From a checkpoint of a small mixture-of-experts model trained on Wikipedia: 32 experts in each of 4 layers, a variant of SOAP for the experts.
Below are experts of layer 5 (counted from 0) of a mixture-of-experts language model. Rows are named router (the router's row for the expert), up (a neuron's input weights, with its number), down (a neuron's output weights, with its number) and show model dimensions 240-287. Each number is 50 + 15 x the weight over its row's rms, rounded and kept within 0 to 99.
Before each expert's rows: "comes after" lists some tokens at least twice as common just before its tokens as in all text; "raises" lists some tokens whose logits its average output raises strongly, later layers aside. This comes from a sample of Wikipedia text that the model never trained on. Tokens count by the router's weight.

# expert 27
comes after: "-", " •", "|", " of", "Personal", "Scientific"
raises: "ester", " direction", "ia"
router:40 77 32 52 80 64 53 23 42 68 60 41 45 70 70 59 47 49 44 63 46 55 37 59 85 58 59 18 35 49 51 66 67 40 20 62 55 51 43 38 50 43 60 28 38 37 64 48
up0:50 45 85 38 59 33 22 29 30 40 51 53 59 79 61 39 49 65 37 44 47 60 47 66 66 37 74 37 43 27 39 66 57 24 66 24 40 57 40 75 55 57 51 56 42 33 26 37
down0:40 64 73 57 65 62 88 58 32 76 61 37 52 44 93 63 76 67 39 57 47 27 65 45 51 61 48 78 53 55 57 65 52 27 62 40 52 57 46 47 52 70 39 24 49 34 35 56
up1:54 47 64 20 63 42 55 59 59 36 51 38 57 62 22 43 43 61 59 44 48 50 42 38 64 38 43 48 48 58 80 56 62 31 75 23 70 66 77 52 44 35 80 10 44 64 81 42
down1:45 45 31 99 63 46 37 27 58 47 77 58 49 26 65 12 69 40 39 62 65 73 39 53 61 37 63 64 56 44 46 64 71 57 50 56 54 46 22 65 58 41 54 26 52 45 52 54
up2:30 64 11 39 64 41 45 53 46 41 47 39 48 62 71 45 57 57 31 70 47 29 87 58 49 35 59 37 50 57 38 45 69 69 69 49 44 46 33 46 41 46 69 37 59 89 52 60
down2:54 35 66 65 34 61 24 37 45 56 42 39 50 50 71 58 62 53 51 75 65 44 41 68 72 64 40 50 54 29 29 57 33 60 48 61 31 59 47 63 46 52 56 59 34 28 56 18
up3:68 75 57 49 72 40 33 47 78 35 48 33 33 33 64 40 53 43 33 35 57 31 53 42 53 12 44 76 49 43 40 42 69 38 66 48 59 35 42 67 41 37 26 69 63 64 34 50
down3:40 42 52 40 39 55 46 63 47 64 23 41 86 57 12 42 07 61 54 38 63 49 29 73 60 55 75 57 48 77 68 29 28 45 72 56 70 54 76 39 51 44 71 33 49 49 53 50
up4:68 50 51 53 64 49 41 57 46 38 28 31 42 46 52 44 64 63 66 31 64 57 55 64 38 09 70 34 33 19 45 38 58 41 57 69 37 52 70 54 26 59 49 92 50 41 46 60
down4:37 75 43 51 68 47 64 39 45 70 41 52 30 51 41 65 26 45 43 60 19 51 33 21 53 68 33 43 72 66 53 62 44 58 80 47 40 38 38 39 32 55 41 43 34 46 26 66
up5:77 46 43 43 56 46 41 33 77 58 71 29 45 21 17 44 47 58 56 69 70 57 41 76 55 44 44 56 70 67 42 26 59 65 42 66 46 73 36 56 50 49 50 60 30 28 55 31
down5:47 56 46 65 36 45 42 50 34 49 61 68 55 56 54 71 41 35 48 39 35 74 56 64 54 16 72 49 24 37 51 49 48 36 72 45 70 48 99 44 54 80 52 43 57 48 01 55
up6:46 44 46 60 61 57 39 45 38 46 45 40 86 59 57 35 36 36 29 36 50 37 42 70 30 38 40 56 24 41 74 43 42 26 38 11 30 43 38 39 46 22 64 35 64 67 31 49
down6:40 83 54 18 68 49 73 34 39 61 62 74 59 29 51 56 37 41 54 41 85 52 53 82 54 50 46 42 45 23 34 64 48 47 44 45 68 24 52 71 33 44 62 37 28 22 36 52
up7:47 59 43 56 41 42 65 34 39 67 42 41 68 52 54 50 56 62 28 38 79 45 52 46 44 42 30 46 43 50 38 56 50 26 55 35 72 57 36 50 37 37 51 49 18 13 39 65
down7:26 44 75 42 45 73 49 32 46 53 35 74 40 42 69 17 51 43 58 39 35 83 52 66 48 47 72 47 68 50 25 77 27 53 28 61 57 54 34 77 52 41 67 35 56 40 52 48
up8:55 67 48 72 49 64 34 43 56 44 64 46 56 48 45 28 60 32 55 54 60 45 77 28 55 37 44 32 77 63 24 23 20 46 59 55 44 35 55 41 64 74 44 46 44 35 55 46
down8:62 70 31 53 64 40 51 18 30 77 47 42 50 46 67 42 55 30 48 44 37 55 74 83 23 70 63 60 91 45 40 37 37 48 32 61 37 42 22 71 47 66 22 51 61 64 35 30
up9:49 60 64 56 45 54 61 57 40 44 62 53 56 35 63 55 28 63 64 53 63 60 29 54 38 43 13 59 37 58 28 50 57 43 47 48 39 45 45 54 34 21 49 76 56 39 72 70
down9:45 57 50 67 37 28 45 51 66 38 25 38 59 42 49 77 52 36 57 37 27 57 62 63 55 67 71 66 56 64 36 58 27 56 54 44 46 23 69 50 55 61 61 30 53 64 49 48

# expert 26
comes after: ".", "\n", "==", " =", " ==", "==="
raises: "\n", "In", "The", "During", "==", "According"
router:43 56 59 38 86 61 55 46 63 39 43 43 43 74 62 54 53 65 23 64 55 36 60 57 61 49 25 42 54 30 25 51 52 34 52 34 32 55 26 56 24 43 35 66 36 74 66 45
up0:63 42 71 54 20 36 41 62 47 27 51 42 56 60 66 48 39 51 44 40 37 33 52 56 58 33 72 60 44 35 70 72 55 46 47 49 16 62 30 65 43 37 63 34 50 61 39 87
down0:65 29 28 59 62 76 74 46 49 53 53 52 66 53 61 60 73 38 50 36 57 26 47 33 56 55 62 53 49 70 73 37 48 42 39 72 69 57 74 44 71 38 66 36 47 38 62 43
up1:42 60 73 62 73 68 66 55 83 39 51 31 72 43 72 35 63 38 59 49 80 69 51 51 50 36 54 62 63 77 43 44 61 56 71 63 78 74 55 38 68 76 53 40 38 39 58 25
down1:44 15 53 25 48 41 51 53 52 51 45 52 38 59 44 50 65 39 54 55 83 33 60 60 66 37 26 27 44 16 63 61 59 69 44 63 59 61 52 62 36 43 36 81 48 34 65 42
up2:47 57 54 37 47 70 46 43 39 59 43 31 57 59 52 51 59 34 40 60 62 44 65 48 40 67 73 57 55 60 61 31 95 61 60 66 29 39 64 71 70 37 40 47 42 38 56 39
down2:58 59 43 65 64 40 57 45 71 72 66 39 57 47 47 43 38 61 49 83 56 56 46 27 33 41 69 60 32 53 39 52 30 72 76 47 66 59 67 31 28 60 66 66 37 83 39 45
up3:55 56 30 53 62 66 58 44 37 31 46 49 45 68 65 65 43 36 27 48 33 45 39 58 31 49 54 62 49 66 47 62 60 30 41 38 20 80 75 45 37 63 65 34 45 50 64 45
down3:54 09 61 48 41 59 58 59 30 45 46 56 55 41 55 76 66 39 19 69 49 37 60 67 44 55 65 34 28 54 60 51 22 50 33 56 25 59 55 61 44 19 45 67 59 57 57 62
up4:55 25 57 53 59 42 61 88 43 82 61 60 65 45 76 50 48 78 70 31 55 31 61 52 59 50 37 51 72 29 43 39 27 51 41 59 80 56 79 49 51 67 43 70 74 42 23 34
down4:51 72 70 48 62 57 38 44 45 49 47 60 36 47 36 55 45 40 61 58 52 62 16 37 29 45 41 58 38 85 56 47 84 27 49 46 42 69 54 47 69 36 41 37 28 69 46 79
up5:64 50 47 37 70 59 60 39 49 22 53 19 77 39 60 36 27 73 72 65 36 57 78 67 28 35 62 49 59 63 21 52 36 23 72 69 67 50 32 19 52 58 49 73 45 70 74 57
down5:42 59 82 72 55 32 29 45 69 34 65 50 66 40 54 32 60 28 54 93 63 54 39 53 46 38 56 44 45 48 73 49 56 57 54 48 38 52 22 80 77 48 65 45 59 44 55 30
up6:36 58 26 62 69 42 58 59 62 60 42 49 60 42 57 40 58 49 47 40 64 48 45 21 67 71 34 61 53 18 38 77 61 55 67 45 53 61 70 50 42 23 38 22 28 48 36 59
down6:51 40 90 44 09 45 53 73 49 49 30 68 52 57 39 49 60 47 46 59 50 40 66 57 38 43 58 14 36 64 66 27 59 47 39 55 27 39 50 81 66 43 57 52 54 53 32 41
up7:44 37 54 46 53 45 84 99 56 47 47 61 66 63 69 51 56 49 48 44 45 34 34 46 70 47 52 61 52 54 64 64 65 64 53 48 69 32 53 48 52 50 20 60 40 61 43 42
down7:54 77 35 69 70 41 47 44 40 41 28 38 40 49 17 23 56 52 51 61 41 51 58 39 58 62 42 45 37 55 47 23 55 36 45 37 27 50 63 35 41 55 38 49 50 16 46 48
up8:44 68 42 69 56 55 63 55 29 52 43 63 72 71 35 65 54 59 50 38 26 34 51 51 56 60 73 45 30 42 37 40 77 32 66 61 72 52 24 56 55 29 20 40 46 35 68 72
down8:24 28 76 49 35 35 68 51 37 43 32 46 67 44 53 32 45 34 37 51 24 61 49 29 40 68 65 62 54 29 53 61 48 53 54 43 53 51 45 35 49 38 56 36 77 38 22 67
up9:68 38 85 38 43 54 72 45 55 64 60 49 59 49 39 57 31 52 48 60 40 34 60 18 62 48 49 24 30 40 32 34 39 57 58 57 67 44 16 42 17 73 47 58 39 33 53 41
down9:45 58 54 26 05 38 39 52 35 18 50 60 61 50 42 45 44 61 36 47 48 73 53 61 64 65 48 45 79 46 23 41 50 50 46 36 72 54 46 35 30 41 69 74 46 51 50 49

# expert 2
comes after: " a", " \"", " and", " the", " of", " R"
raises: "ung", "am", "air"
router:66 61 63 64 62 66 61 44 35 34 62 34 79 59 54 44 43 57 47 39 36 47 50 71 35 58 17 96 72 52 27 46 41 50 35 49 32 63 44 71 50 29 61 63 28 51 43 63
up0:69 62 48 68 75 62 58 62 50 38 43 38 63 36 30 65 31 46 34 31 56 54 49 65 48 67 59 33 48 26 51 63 44 64 36 31 56 53 50 38 54 40 50 57 29 59 56 53
down0:22 26 69 65 48 51 55 61 63 78 66 40 46 50 44 84 62 61 31 57 29 47 58 26 60 64 71 63 30 65 72 54 23 47 43 48 43 52 61 40 41 49 54 48 51 29 39 41
up1:40 42 51 66 36 58 60 65 56 34 58 68 56 40 41 54 66 74 54 39 62 34 60 57 39 56 39 89 57 43 61 32 60 57 37 44 39 42 86 52 24 43 68 41 45 28 54 50
down1:48 61 28 55 53 38 49 63 82 37 21 43 57 28 81 64 34 44 34 59 46 40 15 58 60 11 60 41 62 66 69 43 26 37 61 47 26 31 44 29 63 41 46 35 25 20 48 08
up2:82 53 73 43 26 38 27 38 72 39 64 63 56 38 68 45 76 43 30 70 46 67 40 61 41 51 39 78 20 39 60 53 62 60 66 89 85 54 79 44 46 54 61 54 44 49 31 61
down2:66 48 50 60 35 36 53 36 47 50 64 43 60 39 26 29 39 55 72 56 69 51 51 48 49 43 61 69 75 53 64 26 53 30 40 42 48 50 60 72 61 46 37 57 61 50 53 65
up3:39 48 79 45 38 64 47 17 56 58 58 31 42 41 29 60 48 73 51 38 51 50 63 28 40 89 36 51 63 51 55 47 48 61 84 50 31 38 38 39 57 58 38 51 20 48 39 37
down3:65 73 49 41 52 73 36 56 50 29 19 51 42 21 47 49 80 57 42 71 35 55 51 78 88 40 45 44 24 48 42 46 40 69 76 35 56 60 65 46 43 56 64 65 43 60 44 55
up4:27 62 76 48 67 48 44 31 87 37 64 28 47 33 61 71 50 65 43 36 52 75 46 62 54 61 68 49 11 20 24 35 55 59 78 44 52 63 46 88 30 49 53 56 50 40 46 64
down4:50 51 41 48 49 49 65 32 76 35 42 52 66 41 74 56 25 42 64 46 47 49 77 50 43 63 53 63 33 47 55 44 63 57 49 39 52 30 49 53 25 47 35 48 71 60 43 45
up5:37 66 65 50 50 36 55 44 59 33 38 24 83 72 46 32 50 65 23 24 52 46 55 50 35 20 38 55 39 43 34 29 55 56 77 26 37 56 53 46 69 56 53 65 67 19 52 57
down5:33 56 48 32 41 67 65 74 67 48 59 34 24 48 57 54 51 63 70 54 49 24 33 71 83 56 38 46 76 65 56 42 56 39 43 63 62 57 44 37 68 51 21 34 51 34 47 21
up6:42 44 54 73 55 46 50 34 45 50 67 32 38 52 75 40 38 85 47 70 59 42 49 74 25 50 62 54 49 67 31 35 35 41 31 48 69 77 76 40 53 30 52 75 41 72 24 42
down6:59 63 66 60 67 48 64 39 48 26 54 73 51 20 45 41 65 44 73 49 43 67 49 55 60 40 35 35 75 43 49 26 30 53 50 41 48 55 47 55 61 41 49 45 31 48 33 66
up7:56 45 40 49 51 55 73 49 54 48 67 45 48 40 78 56 63 50 43 42 58 41 70 54 51 48 44 61 56 23 50 58 68 38 51 52 47 36 59 81 34 50 45 63 43 60 71 10
down7:65 25 65 71 37 62 76 60 64 81 51 69 60 75 77 67 53 63 55 80 57 24 46 67 58 20 42 42 80 52 36 46 80 26 66 63 28 38 38 57 49 46 28 39 62 04 63 51
up8:78 51 67 39 44 63 50 48 45 50 71 33 53 48 38 67 41 51 40 49 47 70 61 41 55 63 52 51 81 38 14 46 64 50 51 57 57 52 62 62 53 55 57 28 16 66 67 44
down8:40 68 59 30 32 46 42 45 45 26 51 64 35 46 60 55 22 79 52 65 64 72 56 45 59 63 62 39 41 55 76 51 67 28 35 69 38 35 57 60 70 30 28 67 47 50 39 68
up9:46 59 52 46 53 56 74 47 60 45 56 57 49 82 59 53 74 46 72 56 62 42 77 71 80 34 42 31 39 23 72 62 41 40 71 55 56 63 36 22 57 51 60 47 15 49 43 60
down9:50 42 54 49 38 53 62 58 49 66 44 52 43 50 66 48 54 57 54 74 38 52 41 40 42 75 87 61 40 33 44 51 39 50 54 63 59 47 18 49 39 49 19 87 49 62 23 46